Experts of a small language model.
Experts: 64 experts in each of 9 layers, 4 picks a token.
Below are experts of layer 9 (counted from 0) of a mixture-of-experts language model. Rows are named gate (a neuron's input weights, with its number), up (a neuron's input weights, with its number), down (a neuron's output weights, with its number) and show model dimensions 256-383. Each number is 500 + 40 x the weight over its row's rms, rounded and kept within 0 to 999. Numbers have three digits each.
Before each expert's rows: "raises" lists some tokens whose logits its average output raises strongly, later layers aside; "mostly gets" lists some tokens that are sent to it at least half of the time. This comes from a sample of Wikipedia text that the model never trained on.

# expert 50
raises: "ing", "er", "ak"
mostly gets: " Succeed", " Preced", " consist", " whe", " focus", " fell"
gate0:467490536589460524460411526487478552448490414473465478523463510502560484421519535488478486567479511588564483465504538457565448476490503542498486490405494515532518489491510514437578482492553549596502534540477536524506463556536514523486487469461536453572422500472521481502402556547538485502465512532511549560506542537477435542546502555459535481501474495460472482498477552540429532549483
up0:512509484586534621521495489460553455474543457452465492463473474536448505570508513500515507586490493485547577540506446485503509450512514507611469499486471421503471488518622463449535525510510491476468440552447473495507501548558581546530464428482482491473559609479556479530536461526528475559563542571531506441537497487472535471515558499530578553482540541473488469458498533564538516514485
down0:478478484434535477455497522480543546487533483457575474528536463521559494529473494508551528560517562440487557570441480504536520506569553518503474555454502489475479536555560494512595465579408485554539535492456478488483462518538481478444608467500479483525520440465492491506523514537495510497454481441437533500513439522525531525546436429512423447513443528511476507445522443543499473500550
gate1:506528568485463509551436464545484410533514473469518562548511499526558540525409499515479445470495419511544430495493475495526493501456559482379494507561446617479514460520514483525513435460537494480536558503534549492493533468505542436448400535530516509469507516489491529543559459501481508482484513481443488568494479553486520450465497498472502476579433479496494468506483495455460453498529
up1:461552515513469563486471553458461564561511444469519471355530452508507493523496521558568498455517533478498512521537518445454503509524505548457525520449511587495482462458512544486478510568491479528547466499530482518540455502518498533450505530541529453518528529584501474512539513469473526516509472477454461428511524510464513465507445556554578509448558472512521489580544502533462559466568
down1:483464455570477482464440573476547466488490487439489487577427547460447560548395464482521483495460490564568480502454522466485530492507491463537452506508473416485508513486503428578533469465487519486463425500474487551486569486504553441512462497499469475565486444463447445466476477561490526511475499521538461520406457515518501555521481514373506466569572510480492453479516490519439543539454

# expert 44
raises: "\n", "-", "|", "Pa", "On", "In"
mostly gets: " ==", " ===", " (", " ====", " (18", " footballer"
gate0:407472488566548519426525490447521450530491498515555532488531524473522470570447541498422537521581506504490474437523531462530556415469522506476471494438497458517496387510500419461522459483479496463530504535451561533499535446494570473578515508509464493520424540408486503513505541565465510489537476507516509476531519540468622479515445462468498443458534502498487524523572478443512575487474
up0:486434420465573472506494546527518498564536528497522471560533570433451489452487467492515614564477508535516492540506559512540507479507562573533518493505494486491520528517533462520544455468527533506515529526465478517471571558509558487510457514492436459482484461543540520530488449557526442492492528477522455465484574460499572490477525466517480465502545475501408466483505502536454512520502
down0:485594472422501503520472521530540484514559507489563492432507594474514486529448457515432483513516483510488518576448523551519510486477529481433413527558481452428520503515515545535466477468547357499523416438512568471458504416543494472463461519428520489474520516480524527478495446458448522466486487426501504536551476462473456453517483484483596490510498431525499448505414514571521461534530
gate1:533405492571488603497583504524486424533536464574382477480526456508463523492458577489524544518508491523498517496480507500510458410465474436500544576487505508525420542481443549430519483493563519510428528512521461440489468487437514444464479574501483496438483565520508446507528529432450513516488490535509490517557499534465532467504524426487474472503550498504460484510602533436540532482517
up1:482482490497532463526439524448524475435549510546533527477484515587457544397534562473498520497493517490404480519549512498567525496518483461487484497530478503474480499515445528451473497475548483540516523473509515507439481485506420500520468567534487485446555451511524471506438520522482523530517522531430590454503459511466557491442508519498513483510504482542501526501528518513508497572499
down1:529554477452550525559448425465481468501470482525535563512475624506500518486429439520446446489470563495553540530537503535497473563556503461483510542543558456533523558515475516438545532463492441477561497480545512434534556464477481526517522450472481522521479493469532549421564473469494468531538520489551486559532458495595487545472503462512492557524436490530541519595514486547461487457508

# expert 4
raises: "\n", " (", "\"", " and"
mostly gets: " ==", "′", " (0)", " sq", "hylum", "|---|---|---|"
gate0:457524536479549545439470461519450394513568547549453468516524487517501488484428523464560476521516553477480494524510561492547463479529549533517503483447509590471516499510466455554496408517470528423460516539479554501484517548491510465525533481515508471554547541450567566535454487555533537427499553541515466483456551446594535479398546464534544516459452480426539552487500440465502561465561
up0:516498500497473481528575520482535449489550425429523473514514504535552490522431520359480534468470548521462542466517492517538537575437449509526496460469473421490483533484555521525449494466458457496500490534466492458505490440529482574546453462509529484561538495438439525522524493503442542518557526503514503487507487556553542536525504493581552453541585516512400525453512511529474508507539
down0:457446463436546469533556485525527505434487511526479510495468407514485498494504463598564450508414463504467520476478554468456523526495499403396442492416561577509559540476573500507529560536477536423583466491446495514531521466436456521493521517539503484528579445458506530564458449465553480527457426453425458497481522529426490483482495519461539494536469542543507522432448526530479483520485
gate1:536457475581508574491515546475501543503523501473473504449595518426563524537472600418498502479459530459440517487446490522448534552484520514568462510539560512513484524464520521394545472455473528562457408481536509466440494473484582522499515453533507563544473456513477498497516461513500462479510565496552534471575542504411470523503472494563514489551533513569507564478616433457545518531428
up1:421443535508499565463460427498414459475491538497531482526591514539494523485508526497505427531557591486557515499526476513544448536552522517538471539491529545472500535466564493509460494530479564522484459563486544533437526502482538556573429510500432562514500458543496523552484516516492493456537501503477529469450530464549500543534467515458476480529522517542442462533480550528572473498584
down1:492471488517476412468501460552506505498471542492514479528478436566508533499436455447493514570503512444450487534504447439490521508438534517522595488514494456532519525509522470431474563562537486457490542454496518443437498468444523505440545487526500442515510527494504527534554515488514478525487490480485511442439488544545517500505436484523534443533525479482492524522430462460491564501490

# expert 6
raises: "-", " and", " |", " (", ","
mostly gets: "escu", " Jones", " Johnson", "ić", "dale", " Khan"
gate0:470483515531484528383481459503468534537508524507578439519456474402494467492518531514528499490571534598502426523532445480516465447529527559484505448571478511471514552446517553508499503511572564508466438536538530480556517454584470525469501506482447438473521469453528495552463500415499548480582466490506466503485450442548469494394543525583493471526442490487540539482536462526483526496499
up0:549523541515484502462493484424444523505509496489545525518498573455502477490533482459432543551547472466541475533552485550511509435509482448522498510484517437502540515482413517455548483575571419428531495470477473472429538485495447577470587486453477459542512447525488586475474496430511529459507444494521542430549516470433430543494536473496472566448434594438536531504521413532485461553477
down0:540526520453520458513484511464482561550470486415502464547495486531554516416483443521444497551425491498520498483477524581528557480524481485406512524471530486465516533505480492483475496510504513451587466553515450505477534515536499497488488494415490478496391463547519599523475469472472513432515516414504510469514546520474513503487483508482448587485483496550494457447509483496479480447489
gate1:561589505486517425509492470526467477530534512466498519427489494532529501545453539578510505465498501509505515539493520504484451517545478536561473515437473511500497445507460484516495537669531494538486503508478558585545511517511476493479465506462485450575504597516462505442568533454512535504513567539436495438502545563501541459479480541433455521518525508528506521484486520579535448511489
up1:493433538502506537496516443489466554369493429449526535553523423536571565493491478481534500478490479523431462508458558394511514517559506512433474456406535548491441545429481499500494547576461485468452514600516439491526528527487490497564467507570539493551420541504502520489517480540487538527530542503564528510520480524464441517555479493502477517508470513495507485475527527521506470453477
down1:489527518495541529482561459552444524472492520476543512536563493486548536443524537472469472497496516528562529530469489482446509546503471521536489500469475466552527454523464567502481489463518503413509544514577474471467569447512436518531509489571487580501492478487537475515527413509441497537426540512502480528471480461518447462481449505499481501491570597483515474502454592503463543507470

# expert 25
raises: " the", ",", " they", " there", " it", " in"
mostly gets: " which", " who", " when", " while", " where", " until"
gate3:507529483493494495492510568520523516522559527474548582500490490503503463447478499531451516496540530507475539550487443536508499470475532458477508567525491466535531519479579523518457492456478491472525561525471504562394517544522436482508534477639562536510527485481508462489513553504461566535522503540511516557533491483530512507503589473568506532542537543491519496509540448403525541485510
up3:458522569450481503522514536443528548513476448508477472499509505480518514448507445453565490452497566476499533592522498506580448454463506537507467534456496533512507601410487598458485488540501461482492474475464514524580557518512527442524555498506466486439479527514529537527476536503531375479490522438455462494491543491471441471553522493484466538497436457496495498500516486556550518460489
down3:469465517486459439525506550486527451522536537472526465447493427457512484479574504545529503530585498475492530473465591542573508573457470419565510504437515513450527531511555453530554452558479462442443444421476524525506502478462450533510473472488518497531495460452477523478555457551541534512535504474450473470559504505411546502479505446510563542530582446457473521457517542534505537468547
gate4:402441518511546477446514463543630483492457546485560517442456522467524515577476541507450443523513485493499494600486503536447536535547485494461538520539468498484524473467600556494498546549491487512501592432559511443475479433525499484491484487520536446525551511486504510478531442523571452457416464538419494461487538528455478532444473514490495557554546464472504525479395502487484487415501
up4:453528541492497505580473596536560551528479539469480493504522514451496473523543485465567517483569458505492514520472586477468457488481403500512512457498413503474482556523583500456512427530484479405555491391518484516513532504522537514495518467482460484515546566521474448492510428481491441422433499474501505563437514499485473513464485529511536498433501460466462513493492564502519457561472
down4:470478469467470543480483530490497525488538562459519509523535475533491536444565397540546424504445397544491526417431432477495522480468546489512482463449505511542476472585469447475524510506500488544480569407519492564548479582473537480457491547439483461532476530547504541485495511500433548520425593564528500506463504500545433521445514431552498458498536524468424524547474523537575549553466

# expert 59
raises: " its", " the", " their"
mostly gets: " would", " took", " could", " gave", " make", " will"
gate3:467586533448546549548546535500533465442536569465450509494533491481517484413503549459413479452493486509483488580491551498497571438533477568455485515480442525535526535572527493478494520565560467465469538500552420532523489538573479446527432524533505543433484517500543573505479566518520425491569562494529552549517549479476488488445518531550504561487527544496471440505450478549511471434492
up3:452531505484460549516512454470475514487516522468561504497436548511515539483483528514506537477584435437516472532433467488484439471474579526528425516533480467558499553513456481447507495514503501485523475431462540524481453497498464495488516527521444503469452515486555475534496536518529579485520525528430505524523453478477507483467484552449535559550520527508491594505526493520463475509559
down3:500478499544476543480481408470411516492497481524487474528508560497478488489514514533509486547416466521503456496525534491510459434449541496498369503495487481546488511483554540397516541532536571523562521518463508533475449546441533531469549526492451461500540474552486448496480531454532479533482485436509538555499452473511507512524436480457441550495489517483464506486443469487542478504559
gate4:546535515475527520409521507487552541531465513505489558511536486467465425512494485470485464471506519573589519427487508518495549466582490553527487511508469462540467498540506471475467463428572455480570499545486510549490442494524485525480487495496510498565493514466534458503450494479446480507427408443470501493538512503482486537565440525508579451408491520476549524483544489559504475527518
up4:552459495519521468524487566499504557493533518515434489466558453505503527446534512485467590485435488548489571557548533510563516500526521461534502461547507494428539480452482492514510490488421506582562513477554572526491468487505458422554474468498574459465468557514450553453494470508504438480471457503499462393508521460369564539532543520532461525456536533479520507496481489524509522489555
down4:495519479558475447515436534472520514590509500478531559505536555428527455559526576476443496490513565531471494495496512518529473511503528517520517478562544495447563505522592463506478519530526503413506492443515482535496609504468523501460468545525534502523491479460553498529472546547559507465569482505573458535438422517506599502520485490452465511464623490495482518511497488439522469506481

# expert 0
raises: "-", "\n", "|", "In", "The", "=="
mostly gets: "\n", "See", "History", "Early", "    ", "Awards"
gate3:449461517548513473519483471457501482512554573499534502509433537473519499467480538461538483489430524488463522485519546555444405543528455485572481523432524510544520591442450532471458530545462489528502464559525540471547454487489457447458501496518570459542479416459506527467535511491484490392430421519474545526512554498579523486461466557474484415461437485513593491494514499508563477545473
up3:423484478538461479457498549536482602520515496514512473541531455540451463518443566427477606451527526495480487396492447480479510494534508562512516486493596469555473564479448476629488441578456526493511484492475467445498526492472536401575442526542525459583480530549520518474470572461450505513440408482500515547506500444418503474467515539521429513491553518514524481497503506462517510467492
down3:533449460514476541479516501534530457524439418462542580525468583521460485460500521446508511475496464508484486522462439552609524533529481541536475550485525546506505488541495574483443457556509511438525526493496479511515521550494557516457526530472545518472555431527486463482575531500497414549468500494542559504512491463500540517507589530483553559546483482473518468488535573474536504567504
gate4:511541531424492486537510495473530457514470474513502499468473438484470516485470527477512519534420469499552452504413467524539514531553493538538562500537532457502505508457568497500486522535475521499521469421475493567467507516390509472487506421569577569496493512501482511533452447537529498474534509465472450569500473461535444426498477489545531451557496505488517555492514495468523479477449
up4:509526547496563456529537487468542582536568461484460503464459466569513434490493494492472457530429542498500506548480453478594510516529477551523511548519496449460506500436534465484525503575510510539476454481538485507533481595493491484528546478510562521480547520519498563525493474533591453491499466516490457514554381518520490538563527451459532585490504501563484479512509423503509501524440
down4:540440516522484530498513462420455560535471545537427502513496508491468500483507493511481562463424574528526478448550503496518518545467475537456509529535552507545566501474514599461458469497508455503518475586494532516461491548488532479484553487520466511517524421541574477504508483471537482446466483518510400499473429523495493421534536563506476452524453459446487543534471585474454562439433

# expert 42
raises: " for", " ", " in"
mostly gets: " Award", " Awards", " Prize", " award", " Best", " Championships"
gate3:476482523418542537485545531496478491487448509521452424525458544522651574543491479512462480523462476482523496526494573499513430495449497487502484515455504467476545515470576458458539477524472505431537546543588440476513470543481524512525586532481499517466482545426480506474504483538501538541493539427473498529539510538489485495467424524563543440483469491546551488553501461440529480492491
up3:471474501556456463478473476478478470472447492560495518482562515501488428510539449465490556421503562475457489474489543469484543469481456484520523409527469512526451478519438499523461450476543482477567534483510562437461455516421411499504475533572551402465512450526505484509564553484545486550504501437436573538473498533517473559636469521532500552480476466558521474494603457575464550558492
down3:483461458492467448561432478409442509466535546460545441502483534489464486559523398548530509520580469510501510485525466463511489480452495436443491523546523494485535542467520487461540540521461525451507518488532529542543482548461441467522508495557434477483540460417564572511531445495515544504490470564507474520493476483477501541531503529525537494497475490515507528480455549503491516535498
gate4:499428465458470419495556478502458510498506528511466512495487422459459539499546512474513479541470463548459494478384470462489522493463479599509492563444500489477511514495465485383499516494488507529426455553525468481614573440537454483518456514528528567504498567478514493566577478501547494460526457568496565575484467494423579484493503525465508483528494558515539508507513538547421498513438
up4:553536570435489558518501454457546474509446524577486558550496536520508525513567453483505445486531498521484544483540485438530485478453537477494444493444399477558489551493504500501545498449535506508532593469511477543513516531501507555432547482489481518510543484468493489555488525474587533419489457574513465503497473528452472520459460518456519427508487586500506457470476583466482439507499
down4:438502581499483480432467552518445517552520470505454561472470411559502497472478521492520548462572412491542465560475540491501485501551508515430443501462534555454503509560462538474504472489469482491541525468530523457431527550474502529546508508535609434455460552534523600537479509575523546530525510547537478529541438491449530500498521468495487450432520485529500539485516506488515521547555

# expert 24
raises: "in", "the", "a", "from", "to", "s"
mostly gets: " \"", " (", " under", " re", "(", "–"
gate0:431520530468458555459536470514516553486494475453504436538550556574544456496441539434511528515475523551505542512517476470508533502482473524583478453504442467472423521518490459515476533488540519465531568479485516526530502543456477538463529515523507543476486537523475499480548486489442484533547516432509535563484469460448494467548475469505404513519429504529447521459421526518530514504485
up0:549474420566488539492463513569481577484473396471540534506513483508426558464531487563517523470476516502536595487449442492511449534485544448512579498490479574493488468539480479578537472469489439545554490537469507505417448520499476489528497576534490441489465504451436528505376452514501465498504557537509443528545461440510491473457530508445510556497503516506424509538452552522518488547531
down0:576453525465564440431483529458492446454412544474383540496509484506470537531521466509435498425538528458476425466476491495510484480545535542538533519539518514447456482470498488442475525506515528490480527486490531497509495569457479556516479491461506499496581432468534496515481503543496462528552547529481517547529535507512526479453463464500507584602526528491533565529504508539512581453487
gate1:483612509445503479442558480501559458528481470506467498476569491453521479556486373477487533500491545480468522506502499535446477540482439483497516464515436493514504556544496536526499525552514437469488496506494481437524594486502535537467541552561530500594467592487564490453515504534496539455470488529461581540452524476513445447452497563534483494509526484540478519505558521570555531528465
up1:537566480488482367549407407488577533521517466492489588563483481459455507485496516422506455455475497460487516513429520568533540435490519488501483498536433519480499433468490486568534427503536515514528415481504498497511504577517505515500492457498545506488484498446453526464597513516570442624526553477482489509432427530569563468507499496574498482492449504514423515541534491516517533561537
down1:459447500515494517506436473560497501536524497538549465487459615491502461602537496443490473517576554566505471515559494378500514456554507495464519554501581500504477512454468517546525484448530531530399529498567552485488466488563511522407494540518486469448509516483540481416459493524496519520509497551493465392527508438433540492433515527539498484464506524454531491419488509463536499481569

# expert 20
raises: " in", " and", " at", " to", " for", " by"
mostly gets: " well", " died", " located", " worked", " known", " very"
gate0:542589517522538533586512472471472492561498442511534489478510521420496434475485503549492524567495475448486463497460527532542457513504582446519544508481517502425541490508499518453502496479510451431548455442464495513566447493538522499547490539465560513496433528494440496455430470508512575488472449482532549541467529510576447454458537503564493484505525504511492468465496558494537574586504
up0:537484495591506572554477488502481389490460473603562513487475538488500568505546450493484513482470425459487507552492475485510467477472451414515540439444504469374557522488485559486461505482521471469419512444548555472512483483537424480534456520483486453522462522474435485490490453531617474496447435432540612484450422471462493493475443523486473463546531475478502496441442570450464474536524
down0:448482522440502454540504485537526503509495492476469500518522447563453539489555517514466525434429475489505527501498518429577543488502460511569572506581476514508502497516486448483544484496474500533540539529427504595470462483479524540474519510405472485422495503524509498496505526487518485431534547513529494476517473552437481552528473523433479516495452464510483571543571427545549409560486
gate1:474533543424568556523461437479565543446527523523557453509475482461532537484514522489528524563519535553449545534529469467516492499515566508494466501481434499522512518522522484502487508505506553485551434426502547445473476454475426488492551535486524515468481502492559531389518499411553476414518524484381522548459486447474492449466501551490505553426467501474505485510524541530494543472517
up1:471520551470494524542600563446554477523481494511448493511533426477478481435479518559453471537495463514500504477505543535502525402574507487530546583504434502512603444506533507555510528512522465431559426530476523471470505480527474476569469515535539489499522524441477469538481482483526481491545475435497537499517478439501475488512482414505480436480529439516491529504524624508521499465482
down1:483443509554514462506420479532482603522450507575451507436564577468542548507416583505493530526564561445547501519469537533492480506546514548515430526508467522544533388521539475554468485451486455531474483521533483468529491414482485516531517532546472524484473534514444464508521479481427523555483531515551508421509483501510487481454500465441513545452497515556493517495502439516592477549406

# expert 46
raises: "\n", " 5", " 3", " 2", " 7", " 6"
mostly gets: " 0;", "):", " |", ":", " voyage", ";"
gate0:461566518497471464554531527485532463491486459584457534460423548531466493507483552522530479482520537505538479524525458585565508475537478509492491513498484537493494593515506595539571497506546469561438570549519461562517547516521538532529507434483481460529534480443470585569534484469465497535493496479484493500473483498476460517534454407496528458509474480499497499420500595473515510501493
up0:455432508456544496465515586530563480514484528440518515541418438449494487457528559494545481455475540500518496519420496417461426561484555448594562480510443471456472500542546456451464514507425539499562517514433559485460559488567489570510512558519491456502491475540496477518451508497456557490520538487581454565502552495466410537504417537548469513527489580540451548467520507550589486557523
down0:458499514459388477521558547473523450493555437478459472515473486554560495525474546513514486484520544517447497491522474525485527478528513449467441589528489506496489522461456504511521482453536556479472482508541578516449506468553487512504437431505484533530489483491608483500454505485541505509549458440461508489578485499519472491488518467500475572494442486466487490540476519509465432426498
gate1:452510490496508515512487523520474544529557523507508546495535518453420491452518498555586572452483526521566471533528489423541484568505423464500516464490469497446463543503503503457472445492513547555465543540495566469538515469528427531434427502510509445509461471481552471448487555563475487475519418484478495553533441654456512539483606519499554491530538458536441508518513540496566618568552
up1:503500503573547530479569519508456527496444499572552457518450479502463501515496508496566528498480479504489607564509507506515467496564521499529460554443504463527510453535506488521408460452533506453479452549512449537472453562498501494542559529557462582584529476498525491496587496602557491482478522503509440538513479500429500552462451483467501489480480490494466517467460515537463494562532
down1:501417553535541431446525542549514501553434491496480469506483512477462436497530494520492484501546557510529500511499458473478537521528432612507505513514504412476479571505459455468456534579448518471444488491496531528510524511496534520552453499487467513464427524594482463516456529564447449426582514475513419491432504561460458500502458521535497470481558442534450498551566524517496492553543

# expert 36
raises: " of", " trans", " leading", " and", "sur", " above"
mostly gets: " member", " north", " east", " west", " south", " front"
gate0:463530500469520559592437503525466501505471478490533614522448443527498445567544507512498493500461483537481525536494529558473495496535483480528460538516542494437538523514578511472477519527537446507586407529470480524482446391535498535582525530526514565407538553575464473508467539547508475473508469427498468492473488520458511483513519555477513501481505496464447539534454471512515482516486
up0:469501464484505563561488514502516506488568527471534523521472477493481457503534524538496557481507518532550401471518557532460461449584505477498476539458527459441527483491461469501486533568510453442510494458489528562516533470569523513567517439499552498485462535561508531404438473465439454491518481484489481473497508549445472568485513473504475550522551501495471436439573513525502520532579
down0:531486521535510537514539567559510475513440488519529468576523590502421460519498539470452569427523603513497428498491493431448543529430570493444539474497473440549487568516509507501566426512507516511459426476513546502505461530545545564580536533510540439458520531512519459497529532533412480478549452488501498500491589429498449444429478491474502497526559429503495542545450553542521507475559
gate1:525463488477511556549462487442398484426491525537538588571534584457426493550540532469474555558445493466570489535503512523521433527529491529504459550498463507492479459493507489490459440422471549507542468452450493522544551465563553428533431533556523519510481486600491530549485540465516478515486565495495497505547457515535512495527531518487511500430540481464447526439532454524508556519463
up1:543546511458490441535462517588535479513555476447460468463483588544557543538476453554427496458433467451559519454487475550587525533472584508453552526528500534615493472527535523488457483530476481510474540497468465515477471421453459484455497526431501506535547536534495463457519442559485508437495433493561510484476563459491588495451432525536525493538506472482540450515503475468491516516535
down1:495478460507475515554557463531504554429485489502526504504586427485455594580585504533505499538408522528540496523546499471508522528508569523445500502511501517454467448536469544538468534496498496491468527535528458488490478506466443477574464434478454565513453413503554520529495484384559550501467448430476437494561565520587524558507476429502480518460527553557540514540549455549475504509461

# expert 9
raises: "\n", " In", " However", " They", " The", " It"
mostly gets: ".", ").", "\".", ".\"", " 3.", "2."
gate0:464600516513532546518486596488479570608502506508490489524478448485521483487496517423535487481530454462520536543446505465484490525504404502492581465430431538496545520526514500468472453534555467484506500515525473551510510492468485497426426555469500468463547523579471503436460456552456584446620449476494485502492438458552499480515487503442520495439495450495543480522494482472477450483463
up0:486466503503453476410470499492464474498472439550429487553570538455547491550436528472522590469445470531476468558455454557410479470506459443532523529472500537485548448448516486454513485475492524484508488557508475519538537520480476530496513528550511501488496489370433483498481390496422522570439442488510531567503506492606455558475462480489499540553509478446505522472444496542507505442512
down0:445426484530499503489562448456527347488515486529461538524479555500454551490488516497482453472482505473528512492471468450458426519485485505556505470494504488547457442505460608475470528569536462507492382511457504648492563457515478448450542441575493519574575554489516569486499488522524435537530468421463434512540489542549514549473504484544491559530491517488505504502500490487583504475473
gate1:530571498512502464532453429499468491439519474454530491462575485537493469494496530486558493459538534435488503507568479525503486509457496463526464460544500434378453484508525454479546504504470472476515505503454494460432440559510557569541489557496506528469494390487524526413511478520391554509501520425423566465564554507457535520501506501436493515513497524500468475463534498495534514514568
up1:501470484458493472479527501469543492485529476468530523478478493501587551488512540447384470484499454447457492501478530557511495544543543577501489550513437479520492590510609488481495518501540532484506470461556547483507504427540551530566440515495472480515479558590489566541434501403547540424480495477562443494520503529497452482493492537523554485517557461469545476467607521439535546523509
down1:536589497605488570434546497474458456443497522489466550450496475529491503459587498509460561514500419524461456470508473436483490571539522466542455398461490490497498484528516502491546532459459532497574505528457514497521537563480596503506460608522493496506490494538479461475454531451514496479460476454458411559456482427481496553540454531454476493470446421488451490483454474509503524437500

# expert 60
raises: "====", "The", "===", "In", "On", "-"
mostly gets: "\n", " Occupation", "    ", " non", "Species", " twenty"
gate3:536507508538460470593455425461490509481491508449526489477446405411509470520526539526507494527480549530449512478470563545506494552471553565478475508486506456545455502550513495497502509456470472492557476525506553507496535466470485489502558557487568466503426492541481498525487515546464508493541403522535410479427497589516535493512432419441557417488573461536448456549463569506524512458458
up3:507488518453552488539525408482461498424566536490526492496450494508515497465535560481448524570480505522480451438488531496563524449506551515466560498507439444535419540467509405566505511546486516488464460495576527490546529417510457557595483534504443518492503495514462554474486581468481503511513534500436529530513513460480514498550450473508554470517485589518536496503489508593536508461450
down3:473455460536543569506493478472527597451469532503533551505496473512521473475491518497435531479452523507519522501525450499541446533486528418489453471511507440444489527501479431551428445475484512476466524478533569425483588559453519417465489508454568500501461561509495498462424597510428433465486508528583464551471457535542463514476501482493494520506504530540469542457501494504499542458552
gate4:481490460506503522569555526533542499472502472516514476481541541511461512466472477452453571444498470561474519398497468539553475483524492451480509477480460526414534481455608508463432590563529518489445511504483498488483477562522557502462472460426467535461460505527466520522543506518557509529498423500509516478500481514471469537534409541504493517548563514493481461513513602485457452530508
up4:575500503511531539471504498546504548510446498482626476501541534469501492504506507549414510453481464529464485538482448440502486497490567464493535498478518517438478557514500503562499449566392492513488535536480556478506439552502572458509559444444496474545538467483511497540499545506464475560469457531466500426478487544502448530450563499509472560500484485545431468500440527544585538543479
down4:453460531556457541491480539544505493531515499472516469553529443548534540525484435433515453466537488500507472561539420556558593480534510495383447491506503478468510523535569525529440486550519518498498427525472522584564436471521416482453471515504517509439479481489534514542419544446521510510506496504541480397470532503502524461493473581433458537510527492524484467493423531458458537512475